python train.py --n_layer=9 --d_model=384 --n_experts=64 --experts_per_token=6 --d_expert=160 --d_shared_expert=128 --activation="swiglu" --moe_layers=[3, 4, 5, 6, 7, 8] --router_score="sigmoid" --normalize_top_k=true --routed_scale=2.5 --balance_loss=0.0111 --balance_bias=false --router_noise=0.3 --router_bias=true --n_groups=4 --groups_per_token=1 --init_std_router=0.00664 --lr_router=0.000447 --n_head=6 --n_kv_head=3 --head_dim=64 --vocab_size=8192 --norm="rmsnorm" --norm_place="pre" --norm_eps=1e-05 --positions="rope" --rope_base=3200.0 --rope_fraction=1.0 --qk_norm=true --attn_scale=0.125 --tie_embeddings=false --parallel_block=false --init="trunc" --init_std_qkv=0.0244 --init_std_o=0.0 --init_std_up=0.0244 --init_std_down=0.0 --optimizer="adamw" --lr=0.00147 --lr_mult_qkv=0.5 --beta1=0.9 --beta2=0.99 --lr_head=0.0231 --warmup_steps=261 --schedule="wsd" --decay_fraction=0.448 --decay_shape="pow" --final_lr_fraction=0.0 --batch_tokens=131072 --seq_len=1024 --doc_mask=true --train_tokens=574000000 --steps=4380 --dataset="wikipedia_en"
Below are experts of layer 4 (counted from 0) of a mixture-of-experts language model. Rows are named router (the router's row for the expert), gate (a neuron's input weights, with its number), up (a neuron's input weights, with its number) and show model dimensions 96-191. Each number is 500 + 50 x the weight over its row's rms, rounded and kept within 0 to 999. Numbers have three digits each.
Before each expert's rows: a language model's description of what the expert responds to. This comes from a sample of Wikipedia text that the model never trained on.

# expert 4
Year numbers ending dates, like October 2012 or February 15, 1972, plus sentence-final periods and blank lines before section headings.
router:433451510450474517514509509556581507524468463476440475549365487577468486503501483470502457537480477638482530498421486503573533588558439572556477576441533474496492497521496464532460557502500497521515536549403487448501422628575543584472503530678489502462456530572531481584460462516438533501
gate0:490522538451490535549522549472498523566451510519434533466472469585549481514497469552545447584450465517461552518457486524507477483527501546558522540497517563592487563482573484547475560544591424574543440605502481467563427513509588494449529508532501620504495553474403441578519481561511553465
up0:480525452501452433515469457407398520459493459542417502536536432533470439447540492432506429439535629487503538616544538459550427428365448495510472561558510540406507556479451532500466531485445520482589477490554449475561513469526467586498462478424535515515502557401577599443532505552620363513
gate1:473533544524549519475468632397503508459559450458511519446426477513404529569554482537449540539487503461585492527453444481412520508547407565439411501351433540477493454480566523512456464509586473454431548589472472484425442431374592438446523435394399496537462511485423403509526521575474543550
up1:486509464505383497436502481416527537537558522489456535549507391513479498462494535425392555448493493572509411546470551498511536466630548519467434462445554402450506490522630529598511398452525437543582517452532433527560462478498395570472519482362447465514409498496477510496539533555485411496
gate2:543472590512474486427525472536520488413425555499474577477494556526511570546560475404508462570437440441518495443447608474507512429445443428393495520437410502526523447454490494533473443592503520470496572486546492404425436511517520520527492558581527555567509516558404584538523458458488574543
up2:501418472555457535528535497475474463474491457485530506624588482478516540523621451415453474489519516536461525474462454577439644509505519559502513486509479492446475519536532515513440465411443538546623563422528417524535491453497389561549454415463502476379578532505496521454471456418488450449
gate3:479531505484552508529538528527491425570490432449614512470506504466431471528523525448487408508567470561494521481560574397449547467447500384455471529526520597533484526518471505605538456474487462549541454513522534577468548480472476590474409529609534499530481508478483467433541571424460535475
up3:504463415465584532556460603515453460535436532478456508485483554524518435510426543487457437667413460552496458459482475446489518576455499490516502480426572550517532436485422523432563477418525471401515470511407507537508477549571574471524510452506373517546452544521434510554520438569477535511
gate4:610489566391582495440555497531561505444416567446503529561487511477465385516564521439477456497412503466556439375545555513562552429535456510521483537494456550509452517397549471518476542456530521535460487575623428596517463497459497465510525420478498545438561589575473464508492633528438519462
up4:503543593564602511505518514530485508475443548616443523473509536516484505494508415434553486458464544529563494513472512510486508508456511599540573551467539440496465529536463520537487606579501543522457499526539438520465487576496535468539510538537488517434496537591465483554505448522418473507
gate5:534471555463516475520541576526492430433518451509537549465505537488430416490586580508500465560471423461510398490508540480499453524570367504464460606416488402410550461500516500516561459491532556515417461516477496485463587543493603468533540391517543484459507434482450462499463498446403400572
up5:465463547391513500484518466473504475455459488549511443427420481455435449450518530509453488579511441512518480437439478514479523442523473512520387630488544444501481524585465496501511500478557575563531588496422418503394466541436459499523454484508535405403461486490579411498493397532395494473
gate6:446575568517547588409505518556498493436413505419445575537561509433507446501500530440560443503494499513447489405488584530552537539445590478516556422445489658501468497515532534539557507515572568466508566495393499501540476538428455529454572513489549544442436555570449465445520535409434539465
up6:454469489455488551505529526659575492413526468509524495451536390432490560518465524491512513530545518442495603496540555524523506504384449407494423503476441550498528493467500569675468522429451510448493412471495529520463466530525425562503510485456575601524528474527509468539550501516533512605
gate7:554529536399495573525535487484466417426543425473489444491442454475470449541351439458575474538503426463473523438486507500404526498536412392649570548428564466526497532473545476557626511433498566443589467490546583552534479551528530485493459490493553443428506469506463505566528460469530534599
up7:381448439543355506522436502406489481472463465475516499534552474551490570463589546375521563521500384555514475538465443436489517523384549531426575483508473494426443434555514536461450501423516485535471542502535467439537563460552549551472501555526428478474549514366534491528438594512465489457
gate8:450504433439420472497480575581609437485498465547453539573471560553428494479465483495575484393557579494469501464498441555516549578458578531537547442509525640543534519469494527471434468513413514530520588524468437522505450592402491517497496495508473572579570529552532564504522564420579510446
up8:446465505485479542505526538576600496434519492483472572512453507530452473456599463532428451461565535479488485604531600542531470470465542555457578502534449536560547526502517497458484552525534487506479492549524460465445420405370519619406515466521461536508470500495557498478434561519546478593
gate9:436381527576408391590484540453406511520525466460554514401427564520406521493463492469454486573409524476430468452494481483497461543531440511491451607494511563535471514512458555477525533569505472475496456474558590563493487512505520585620525508468471511511530633477468509576523570561449501491
up9:531491537493499405556449483467412428460436427471500495487530537554517522428395515519471451537507489568455469621482566501505573467510498527486466566478481474480527486521574479507551421566525474541557537486507597525535570485492523533476490511465485497475451529529512511592438513496530501553
gate10:456469422480549447516383556597534453546587522485476557503467545477472529500547493485492502564510568491446489478481527571461487512503502508557484474434416535532475546468492551512546548567509545451484573502509428459419492558554475574522476469480524518489436496522494460530458626527446338520
up10:496388498528486466505571467583463418550470534441596484558437528470576398471519550506462427553512531504476477438483444479584506575484467528446580494538585544497445500504498536512501499468487517557507485461485523544444452524594542438494509536542482576538504503519468473456501568475471471470
gate11:514514448618463437484547557502470439406529467487540477537440495520460500546497473390546384576427538479439486469386438551490579499482383531581564497481419451493516472525504507495439496570443479485514537568482525515539426495499510520531469470525404540547549513487504390526600523521539511525
up11:503558462456513498546540481460591430512469416551511466544534534496436453541528503520431438583513505517452462555398436510499457528515511533529556477542508448427397518535550427547602433509456402534525494484519515455501470452557545547516520411394409547497488571503531510491443506499461458512
gate12:566487558497545541546566516443495493456501499512507672492473530456542462553533531503458481493449488536477488531424499402467523508549492510501513543495495366524406523507531504550514471479436531501492499517549499583538466551635485525592499469480527496492488573479535549574487545520543546428
up12:635507509662545452414565440417451500511410578521458505536485527572519549514349397494496499589457567564487507482414479497425481512527478494539513529488528499533518547546466517555482441579366502456452469470484567557557492571502568430537532525494418527585535503529506352456526500505546584511
gate13:535376474410409401585564479648441461494484581451472531487495526490575520479498474479587472508465547406443509522492460554583491514572527486497548511504450465573458494487516549558527577500498464525462486501467471592517460487505481439539595464488510481430533465384412545533620428466517481454
up13:437363497506473497545573450547442416477558495492449551516383432527545471464532497493557512568514494559484482431407501442584565556567523546465531477555521479560393485494559529563562496440451509520522524451517437500431495493575500484477513549529464509472529496541493473532475446415490519479
gate14:508439528474557512496459538538459465511490600496546589405494480488424508537432560471459519606465466559524464501468515405471456438603485539517586537510358448485522567349446530435494500557536445466440464525485608501464468522513520463458565497573578547565440509506519401581591547486547486415
up14:542495490530512565547449484491556462490531456507497540516537426378522476487513586523531524450490586490502544578505580421518517482403500402555480501489445500444561444465533495474477442557521452417514446464418474464498526520491492487517537439536496497496528453507484512533437474504608537492
gate15:492476463501475493473489504539446393527556544560541478470430518433479507552493438455495465531496493453523455501539437432483467460470567445508513564580482628481454571411476481454557423527488469513565562509505512555467484519536533600516540565492464495507434611500525498505460554426390599505
up15:589488483508538455430388529532432418536486537416601490553476579495479453542486494514487520513530504522515475487413456529583470466460508562489441552565515470434541426535479472450453456534485589536491556507512548485559457377567644577463470425541471481553533455397506524481527437461520583439
gate16:501501552439466522495512546560553565529621484567453531488470444487432504551477558559505422487484470519552497521527548488454575462576470497406550458465457420499526490494469509561562550381537599543480557562464425469552526581491509513498481523490495518504542478652510479548466499461525491505
up16:453420427494523443485565433493522595520498522508488534428499448559533532572515461457532547390438507499509490521548574511548488477453558436513522502499551437587549627436435474485535455509495458492516466593384402480478504566599428554437503599581516574450455463481557542534554438493536509517
gate17:512519447450544589414478548619542490476470518553550578460487509451501503428519522525504461469424548480586465419378450472491534538477460514557519537558443430480460496487506479539508400605533436484482439446473509578464585474476519451467484507470478589497469451442444503531543464418471541592
up17:506413570502453437498532523377382436542502430508510508478503506438527633654441542472470410552483478491516505591556525473481507435510495449445527509429535519486582474502410472468467477546498469474504560520455525509516467519508438519538487440438511487554465633434490515572534556487453528481
gate18:541472519528445498486506470484566425463536465480593474465450518547466537466529498492531482426443549491570572569423524505522485506537372587454483587492493469421511537555502510467445520526496533481587467526503456516458496499454582493478439433498474527452446488571566672504624505482503488479
up18:486528393555533457544549473549519457594469612508528486467499518517494476495478548469530519629463553535532464535459475599454428517469395502571532431477515433537534552467426485544560490531437566506444528519522527524484469506443556478427502489546544610439443490538472521537597413447451463694
gate19:438450416509609516507481532514411516472495467568449481541543508500527531516452544466596472528462559535518649495456516478516524474502425496508502497449456527410501518412516608495530530389407517406548523458487507499485483590604458453460539500415525599582325518523470578517492507415486368561
up19:446411462487513470530465568593436425546484418466588442470454633610473445487449506565611480501405415497535381391528498427493561514595514488551522488497527395515533656524565468503490356535530541482512487453486558536572493412430549470468442486490478504475484428560482449492506560490510507519
gate20:548390468391519488511486473540396445512577518469513485496466507381444556451462547498435538575581486503509455505566447407491500542612500485497507503439397513517523542564583517492574507429572528555490565493468552531469567558515491518498458445477526544543644570531471480577492560608522535500
up20:541483424490543471528532491475520464549494441513512495558481446486469529462474541549514443502477521609514563475495535388456477483414527511400521488460486411561486512521452517479498530561486532543498465562463445505576530492463490570499496481521472559549536507543488406496499706462492499479
gate21:412417541467421559533514468555448442547497478489516481433445473481508477503443533517503489550483502423495570471381485516553453492460490516464540653516490427564518488486485538472499570527553463555518443430518539549481403577507498449442407511516487469613532458546476476568565491472538510458
up21:464480491559515451512533505489564594516485606495385568469393460531631539499493497539512513539525555517546512502582468567584575580493438456519385407468518588492430515493444474451520559448501531432500422394410443531478450526578487520550494465567497552450476547492504504464578536495553490495
gate22:514458461489423478389526498401399577495477486530597548486464435515443487498545520466457545517509545410450493536523455482392555522600516505514608545513501529543599549453436530466404513429464543505517464608558572506467463542532508394478451583473488561512515542443456544483524600558483557435
up22:530510594515553513472476483406544464522489494598466519582442528505487428507570419575593521547427495480489476451481515532485364386464543542469532508485445509470430430515500476449552444474536448441445551559511543520508529549489545466425532418489520503474568560465596527543472489464482531490
gate23:501475532374500514422525461531511481547519556473382548471377556528490535565509448501548448567461456434583534448394489522547509453431447393491437539586445484486552511394524514522494560500487547434540528504466484431465465531484476539395555436556500551377486496483546456500461571492473549508
up23:452487531488476522460477538475547519462543515418537476487431426507445516490573506484455442518458390491508433474489568447562542587457493459449432576540484448486442548452457534554556508420526554504571518494500557382535556511448439505514443562476522590468488544544526501621453516387444507383
gate24:434429509422401483537525506553444509506531562450450499451504554505513458548489623448589447455530462470487459508440569441430534450501493535433464561530479471673563493494543544502562430513438548404476511408482525532505463497447520584372481507497477502536456490469509501438628589530421500508
up24:483412555403522461579475454511587584534493552422520523504500569503536457439654477518561426541521471442514563509451542470550516394495495557487507538475513437573533574435428549527583455504436580428526451485465459520514503434438537531536524541486516465532540396524541566435495515539479553377
gate25:419455434457442510375507448529492547530517555524511540520455449436476573532521520485534531456523632522525505515357457508596510504438524524420526476427506569440417536500494517476494524408452591502452456498492488465477430555579464490565439499565555564521507586505571555514453519492474534470
up25:468506595405538523541420447517442456596484561491398522463562456541473445455446504564422429537547428518508481514499464571435482463495462497482529497466487563523473535491462538554529507468445467557475636493471393534514471508562440460473464556515513579480587565551478332509449573537471375565
gate26:510404526515543499408490586561500530449495508511489578590440528402463465452516505456518575614499506521546529498530486496494520475544506499569507514459422540557541602501599506520571402434513481436429559579511549477541493429554546551515528419512534508574473571462476458517505551583486604459
up26:539566560587493471573585435434488504611496477445523443500528422428508479561477460395444509568536447446514494490605541433483495515454477507565583505486527507517467402365435516430420584512477424489518486597557490502548490481420499411554455545496524463528539454583486472557479526610504468466
gate27:507522565414481486426491497505407550528548499447439524538516602628432387483526474401545471511398471522537457476430559437523584516505429461470457607342498550546429524405510551539589568517548491535564518445445579487506414505423492574532445459487448466454459550593514457580474578403409491465
up27:425447473572453494500440463500427625566543424577371544438486489536455443472526387488545553528446520511527486467398522502529476564401478514519434511475516500493436516465420466468443485530414480505473484436398518511452514519504532585514538474503504513443517395436538488458523601477384507462
gate28:524388555503489518500553583564460470528564575550499543510547627442454536515565482531469549520447486527545514484496526473483442574584481489494578578450496501496539596481538515420573579538547556509446510483544487575446455444418536579519521458466507475497572507435539478487444542551492454449
up28:448428566494486584480495479538501424561494531481525618577481514553496523471495506487491444551464490517511531455531511521506493454573514579557510495494584486513603567518490463350402586474490531489473576537461557528545455381559508490603443522518542462446542473527482551490503482512494527606
gate29:505406516550494492473418470466531614387499598500627506474474494514473507483605536401544485524536448454546451520472595459472579483476489482501509631497455591415511540471409449536546487588516581535428491451556518529479454585504494537581507502571430510491458509504553573623566526444481547423
up29:423546383406481553518523449493500464441433566454533559520583476479534479487510500553565438491459457526520460480555479557553538486469539452493543445654436543333524457549487497468510603485544547514506465575460477465490441549496552525429496447525552540524538491543517521459536461491490597592
gate30:470397558427572480481444499544510504438488484483483456445408562471523469481473489465567408455527594496502377457545587407528460487437546539472497508544440523578520463507510424512457626566635523514486488553565439441488498563455502502530489456556505540456427522474486603486546569527488427499
up30:517457431473541541506461523541520462559535483504513473538570493525426394544533508434467484570490385510497445448533429585494506576607505465496497493455491472441447586484530495536525411511537524484554356511512485586496512566426508573533512509560497487455524477518475509558454498511472521548
gate31:433472436431496456561469573547499542464501402513550471536406544533476469641530486436568513458621570479469523518508555503516512479535467474569497387484413509546491516375522513455450446522514486441520484521442449551481469511457470500559504551393540572511494544551522517455479577467554406435
up31:491535450424457640525614500546489504398503480518554509478420409580381391501601475497491437496532513545581554548427515546491493494556433532520498580443490506561569469424475497554494515549520596500500404504479531486565435466573533558560442505488476453415484512617512457535494482454556557453
gate32:505503487478553446509487543495431582603626427582468536439438533477517465520441429547570516463591525553441450383530572503480466493553549453511490493483498508499575503501567555451497509500623526525505589516426497516418483541498480641447539457472536474532603513514527461524515542513401505517
up32:491518447486399577496557480450524454438595495504608481598543443495470532562619461424561514521566476478548479558469456515524504493532523468547474504514408475526542440477519533455492459530507519522538475495582591496517559495478580646470401586602421435571533400484523541436515443481547529477
gate33:510511457471576526548470516546440555513521437640490574505462450532458443477535470472568563532457565523544483468437584486469495583565524527468515643492579524577559503536543556600574466522473510444598522595514509463428474558478509495435463419489540482467490543457522404439473474498564560566
up33:452559499456588541488516489491522493483494489485407497596526500513467396440571443491547536503492588461522529498509552506429525514601520505498505646524497637490491467469462471441560560602570496495587513534538430538525485564517481472569567509488519426499555454503479482453524529550505523520
gate34:427508441503486499560570480618566492476491453516503459516465460513557548455434543504495513545509584539455510582420499492553544601489519611529586506429511406527553540526493446500483486483426599473541545596424460481509480476525525537542494476527560493502494517583522572573455425539483516526
up34:416574397467470517492518494444482474464496463408491525529544570543480480475474530564462612565480441558495417543419491533541579486421444553479514453553439526498484480418351469462545436624514545443570528574420585491519510458431592511593503507562537596545552463552476535478534392432512595604
gate35:530404515512482404522528484529436487540570469494583516488369493508428555450496487495505404522434564485494502547437608469469537510520474566492513508426461489479440576530533520534514483500481513453451446498559467506514395545465423414549524450441591520505463508465527591567525492511513482394
up35:484427412461554478499513467460558495456440448522552469570514506480523637496536449541447462468498476464446576490494462502562472515426500568437501525585549544472503403443385450563468522580506494468540507521438493538529563564551433504602537539541544467417509568412563513528478500468374481492
gate36:404514555484508494528495541468566476440530444514520505526504420550532461460485497495497506441545538536518576582480509506595486472565541624552552497462604509465599490462526582453455518473530381427519538540473398466609451427493509478435532426458488474479391450518508508487534508458444467531
up36:515508478457460473498421526384435483488442534542422593452465559481539513447481540479492510485510472521475525424507480464489382517449485494472587402499377550503479463558514557520521528480540403504453453397603502487573511487485513548435619473477577468561448502470571510479503577576466482524
gate37:540437497486480542410411544513569482430551507557549632421460473469445447514550487498569411581469465609504422551510467506460494497609510544524506577437442440525489538583582551607554442517522420480521484506422608536497565490531519441472535489486440487476476571504518496621470522377539476575
up37:549488527521466503512455464529504569484436517488457627503532497538447495551450411526407463468490482566499452508510476562570487521557548469428557564520570482492549546478508474588567421518526438505535498485495506516457397497520513493450408519496504493439478459562494476523481451449474498474
gate38:510461528507439465623431583544514363508504531559486537469428547442503471441515548526557496606517493505482439490483490519436483477495477530503490541539499440447511440507578444492448448385606515437523499481443467503515456520473522549504525458470536512443424453478485445441521504424482591521
up38:464501545511447551545442603463529501408488511560485469475410498496465509522487550479443518521469526474477461468575582463509533430433539441510475477497448546444496531533481521414485468434468446555468504490417503492463499593535563469545502479567496481441507484432494413432410463536437578382
gate39:440511549465504457502476541555415578488484488525550498500516524489470517489509505498555508452352548491506464567513487478532513463368541562513518455502468419467526452458459462516494532488491541426426421447437454522493624547595508464538484484444477595519452509443574516606559499547542480512
up39:525421538595514526553409427410541474570511443478388513482486506437401420402495496475482415630536555514435554557533523520462434526552508562497520577515466474575450458520529403537536607475553541515516505551457561516567534534576495521477456476480421490491522457405514499569397576481504542496
gate40:561368473465598430535525448536409468497450544480541519566500580475559518455415549474497601513529612507454478556519488507467484622427463545465570477406460502545499478493451508465504479455403574559477480463516505590468422549551556484506512527421538539568410556479448506565523508482459409495
up40:512385510448540564471468420537441503590491447417478476493458471406437576422425437503529446461543591591637460468485560446467550478502507549540491565476492453459592498465438528442576534439500536522427513537553558545508552541480583499495432537480483468600560480482488530602530537471485505527
gate41:459446417426533470516555486534494496501437617558522547410635519471533511459601544522484519490508485390544556460485469532509455451533561497540377455485432579468458494482544544516579540507460562510534535477492510539449466493447493541553568604544540502440492464491472520508463493420465487454
up41:496481533551555472564494492588498533500550500548510531473441461531550424512447507493538526570548552582540464496563495552511522436507496496472504525586466491533520514473590382518509468495345504493553554526452552500427469379500492449498459461389459488401453511497442459454548546525482417542
gate42:510510581384472405482458490480504531508490574489496448417525479567402604475466550527496461525532578369541507543501473434454507450524503587514551608478513407487498465508505479506547454452584485476406532550429464540418492523472484560520464430538548522591590454565540514557463506456478510508
up42:538482489545530485434450501427449471598536484496462490596502512485411467449473424484436439521467505506543481602507497549481464422583466483509482517491459409544531539453503459556456463416562464461542488507468499560593511489557494460461548490467436504476541504521498529508398582423386514460
gate43:538527527515453543500517591466459471427520498476469488565526472478540464460441568541524475471454523584542502589495486501514582400530461494514530431396524525409598497422512592600529586413504472429423585517463420459538473528541626566422563398527427454548524477535538407495496574441444644505
up43:469497448522508471504459493483485532446542492511459503523540542513484516475486558500557512491496448448482462489472617438477518430525450500497539426628564469539510513484485533537468425455522521436558426444471531458544584606482438563452573430443492502558430496491456521467588554529566439620
gate44:527578447559590535475476574511533437441476522415458549510510480433456530550485567428465517568392529476518625508467470436439493457452431500501608512452346545435467494501490525436545512565520503485376485630546543483530524584565545513527477521476481492509462554477527427475499591562601571488
up44:507425551463540608425487510418440518430543511536497452499489559503488513432475570491549528505520516496480525520462493507481573467545516499511454436499512490498456383464634512541547564462526382502554501540428477522540558564498522516461572554547524548430504533443415558505499508457497432504
gate45:550420479444489485533468445640373569622608520457628491505463487406563487407465498438513499638474487489537470529466514419553532558551514400556476620474537555458480548473479558473511501380520540524573470523446521493433413546411566416514558510446497437447493482523537560546518413504425403529
up45:454495475437588477503467537543499521489418437563468583455532480537420566563515555501462409540569453491532570504491491473538514499434452483480576468452509513495526485424471498584462503422491510452444551468390552539496423544526508575430618473591525594434467409419448365450514405507528465527
gate46:490443486413473439471506451541551527423580572489568538404419481583438511417525482527496514500561502415488537456482516475516469538548447562394523602505401581497553531497413485425473544470566516520475483460451436520483472559498544520483498359513464482587523515440494575496472495496534492544
up46:529592472546534537473504483464565524447472472527424447457444482522595526503490543463599520459459591537480509598463428531458424495465529600548537495497483466495473432520541476528539579451546469459417479472521447509568571489537521448499526440369533535507426471490524510437534613441590461515
gate47:526497499478532530428507464434470490541469501457479598416523536506476452541496503456459511396530552489576453528587534510504516516607547567538582573450474451543455475489507551432482533489535450509397524544617471607422568503431484468530512438496432424524541562506469484613514614531515495515
up47:459544593547609477504436501493574544476500566570445490527457477536549405459432458429513444515475521497365546456477523579576549498455483493537567557509502440490474461534498550524586635555481506537463561488540521523558445570538485443516500523540468526464651530501546444512491596554471451606
gate48:429463595557559585549485480555440480496462527573453532433521441457554432465443539400521461509425529565591536430501462565592463566471483509483557457473508573520496467435545575553536632459446467459558551504552539479579469512448503525475452476563512519466423475469445550505576499539449452613
up48:484490389436453446564496446505453525462449433546615439548463512456456503527470610498486501438452465480406466543426492395535570449448562376550470449486515513502479484532534474529521414507555571540544541614570529494421564475571552587510499480482499473516515492540535506544564431500519538561
gate49:584518472423475503539510453513555431589495449417521444514397472509490436508567494453458507503440533458504552448467531472529450593602455528599462583533429427488538514561542567562415531465493568521566571532531539500502433569474613474506529448486527419477431475558523549576511504557514536523
up49:369458490513461502469480500503437533511499610599479499454599555467499550427446492573588487474510447474528571576501513515588537374504537485523503400467454528567480603517423510514569395513506473455488551482447374464481531425631442459498403519524571556471475592470497600534526540442435537463
gate50:559466573469496551543496522539503429507445486605445535521455494459509481536442568559579444482496472478529608451478444486461499450438468526562582486448521433463573434472553585616493557555504590423482513630462570485471492546433547532476554449527550597490531562473451427537561429474499536543
up50:451504449472534427429525517472482524413553465527548512512428514503428453556517514462528612517412547392594525453547489539464417506498446466441491521431512492435460566428484523377486465506459411407396503433491414513489491430514491426516476517528432433502547550500553513462419488539488478488
gate51:443420500606515564450465487539374427433471431462499489411531439534625615562405600517489450468393564526541441551471466509451536484486500568436465504434482381501622427508484461492510495476514430591471500539531509475455517539505512393463385482527485506516509580530551473590469452545534419545
up51:548417456554530442404534425537539423529507448475484503476515469430426582502473548481500537571464451452436507572508478436461513590498489537487474470464470455521497491474567425415479424487535470510437498501519542500478460444331479479493533460539474589524458531556394509427507479536595523469
gate52:536591460530541483509437504404478502442496427490588560536456532520520514598530605547535456389510550446487485408439527476546562493528503573459512431531453478500479435521568505585545483500364423533625560490502580474488495542494491422523560483587521576432474536542438460452546462542542481626
up52:463556419579430485563447491497551585487522457523361538491422466509521468507490525439519499478522444532536423476507531486594477508539561518427503446457473586586534373572492560490533492498578564574555451469462574501489542523458562548530606513413546509537476582485478442476403563557538514433
gate53:486521492438494499453452567522502495468516521566497531431430494420450443371531485462533511537535581521518496513458577409538587531568485552504530476425487486525592547435583514534449531401494467472566507481460556520453480476471459483517512474465569522559438552494488547604530447434456515539
up53:498483483561566510534459461511485509516451491496474413517610510503549523562465492503528454518465463470523496482559475518452492473433482488468507520553516513504481406404475511447469454532476509522453519423459569535479473368465576510486550530514546537412662423461401545441551549530494430500
gate54:455463458420439435501468573572482512414465415500570463578429549417499504422461504456576521594495479510591515454465494442583510543517502485545579495468450516503458454517449489459582537412619506471542463529425471484471497470472601525441536460560564598514547519532578482496481460459504490494
up54:574493563450413451571504467465459535536483557418430493461522539532507470526487463603383514449548451431478481471594405526490412462449433459538551485496476611513551457505581443489547594499434507471454467467508481531452465521475513523467409473495446432526534492481482488403503531602532525551
gate55:456507443501488404500418506553530611497528548546526622447437492492426450524445501492469455624418546451449470443553549363500427551560388531584544563496430483579537489507581571518460515442403514544468449490546571570448492451438566468505566505483534485431545542464526469385468551461566499560
up55:451461457405469439514536516417432615639626530484438539405484516493444454554521516484521511552554515582453478429505535542497500455469465546441505577511482488512524572441453463518439404509389487551445486444571581451513556518444591520498451595534521580505451499523495373499442472516545369486
gate56:385438471471570574500533614614440438484517494469480571520457517547444447533442562470536440554505527515430484402382556538472517493355455537579489480432529482487551514544426563605525347536460484514514470532484516485489479501552464476579519436512553502478470542512578466514503544520499410579
up56:467456586406534594452430477556515607484522565479545484466414434497539541579535421510479489463498510499529519517463460514558503530535523557424425560478483505502452459484636508581442522380489449527607506582536525568568424536527542442580377566440555476545418454529462480570532450432478476522
gate57:474446560504452482505443560576480513593582399553551481469391490472540482515450543419534520471472489432588451564557532456476572486577549551493547491494453481481493558463537527455529499494511409460477527501521476497460437439462569468495460455501479442469444421494511502532530494460487572535
up57:538382561487510462555503406528554440521475535516543464491471567556576530462513481551510436553479511511447445474558488617527468548557456484517483521491596506583442471462576420435476421546553583503515460516480492589461483595509622514473591446464510495424576521503449529492582447501539436507
gate58:467485541537544447572498581574519528538485533515467529472365489533496528451540473497541473448487607574479454547415528495562492537541465531480449609453459454637516536611490459475555515482529525518546465441448504494434406602448462613420500514542591522544445465573532477541506565522524546555
up58:526524565539488487483447528494596453606506497605437471406481506540540525483438469512557495454629531483374486550443520535580441478535519447600483474487496484496502531567441520521541410499526487484440552462427519472486533567558535541533646474529553460519536455425490431490494490585472434424
gate59:529387537409553547437503455497479536451538490545524586425442548563467497564591463525515480458492467460574633433483498469480468502520454502443540579519376530499494521400509536415469601476468569485426535550477525558447541480511569481541528566480553522525533550475514554504510577438547565490
up59:445455602482478495425456433431583485470463447463448566568410518517537514513595544586552547530526569458645495543486484436514594509476484539423618594534569421507521480429569478466599488478461570535505537500450575474546475489506517433505475454574463559468530565554474508521496429484492450454
gate60:445484503479521485450439475462496515559551509413494530394462526534441514501482512498531495568480490431464458491384491520557594582499496433559519465476510598591523511360557523501535504455455587546557519496437561542521501511368496549537487517589426487519492517488450392514458468476456519469
up60:459483493376506583536549529535504498526543518472543460479445430398597461594452512490478468519440518485510479600472559478517374463492517454470525519443448529488491554435526437434570534530459585560547511604398504521458465407519544490608565471578455399389516534530535437475511492449488500477
gate61:484491492543507417438563487540462466551571519573503518419491516561524486575483379521452468554423462441584365460530471452412481515483461508492447455494482454539558573499446594561509477426442433567457471491537544534443434533516466433518548479407452534448501463533442458517496536512432512472
up61:499510505458399466531438515540518544381490490448526532513440497486505535536541507498459480492505403413458451423546638466436462537625502589490454523467500532504526490467497552597453545519528470534439422542551506540558458477452550504427619501570503519517493439560429460552523417434472556528
gate62:492524623518529592517549482526483464501447495496477504483505593525436545406499491494485539526498468543490516479464429501560483450432494463501484550474517426444559635544465422522552460612480553550472512517544506543446541482593499591529400469635549460491395582514517438580493545436553571461
up62:492537593520523502542504572565517472497462462431488556447485536490443544514547577465549460456473435540505492571449430541512476470475529478481525545553551409555499450513568533527494521464420538512522447574521505438545468516431570559484411519544549560393531527542498456514547533491571523523
gate63:385367534493477543437496490523550379502534459521519510575472449517478474514454491488455432513495500504481460479452481524530578527446447495435484582526434540543531527481444499430563490543536523548576540442504427493485431559630424539503489569621595475479539533493535512531435490446436555548
up63:450507469480466474528590467470519560547439473443416514538465540543544536524482394412509416479530532498536483397513557503596444539515494446514542482479534595612521479451530464460491526494412522455491435491423485463480394505504530572611621572521589494517443489530500464452579577593555530595
gate64:386481474465481525512446503527535579538588463521456561466445518499497553467448480515489429487522516498538403457410519424505561570401496627506459559483493493481454509460516470476595446513495568433412542411377521522505439595515515507516448450458507522439559492540523537571535411485563470468
up64:545400503452467583477472452549584526553564481469494562479434435472434568613439496450435457465538454569509411548436476481435490595544411503592568494513575507560523539441471492433539533492493541556475484604516569546504472529484538484511567488544446483477634460533499432545484489495432611452
gate65:585509381407517445455439574587513497499449446445462518513406478510534497479469523478455402539490533488501510415541409460519470539491465524457571507504454448562507431543459565447578498480556513495473521499513440447535491425391536486490514393506595548516488496594474616512590459452647552534
up65:514531471514515422499544438535549507484582442509506561396459431467456587552446499513482499513520499533481502422618542532488439547551494530493512465539552472597526511495460491530504450554489528557494481390479490572388397395509507561474471422528505440476483572569530547466479510400576523457
gate66:623518450474490540457540521442491495454503454520507497517434484505418491594490578452608534526547558555486517462543580437436467551475513496532483584452462516557500489507467607534478473458441580585502438463682522491495467523461483535477453461542386564608470614487476454584570581538521447598
up66:401461487554495477501499440572523597527479469450532533482513561492554476397526481464519549399495527405520401583515518561568555475538518511553534460538534467479527564480528472480534553593512368400512547600457494505536485474528585484488524507415527474535508498534475678462589383402547550509
gate67:554529529495541544480443534575528503481536539471458504526558489465570521471488498486489443593452507547449561560470384541531560542442457446467531581496452517513535599445476530489527481422498516503463451527597623519512524528490502535471542540498578463485504547501473505610537403520564506544
up67:529513499360380441586632519516409478506525534439463498538458557477572358424496485505464570491435459552573457482441490496497518502537509544466525439545535469504473565462549658462512508444408521487537586499561378514516440539494441423544566395450532554448511489413521478458389429507444511462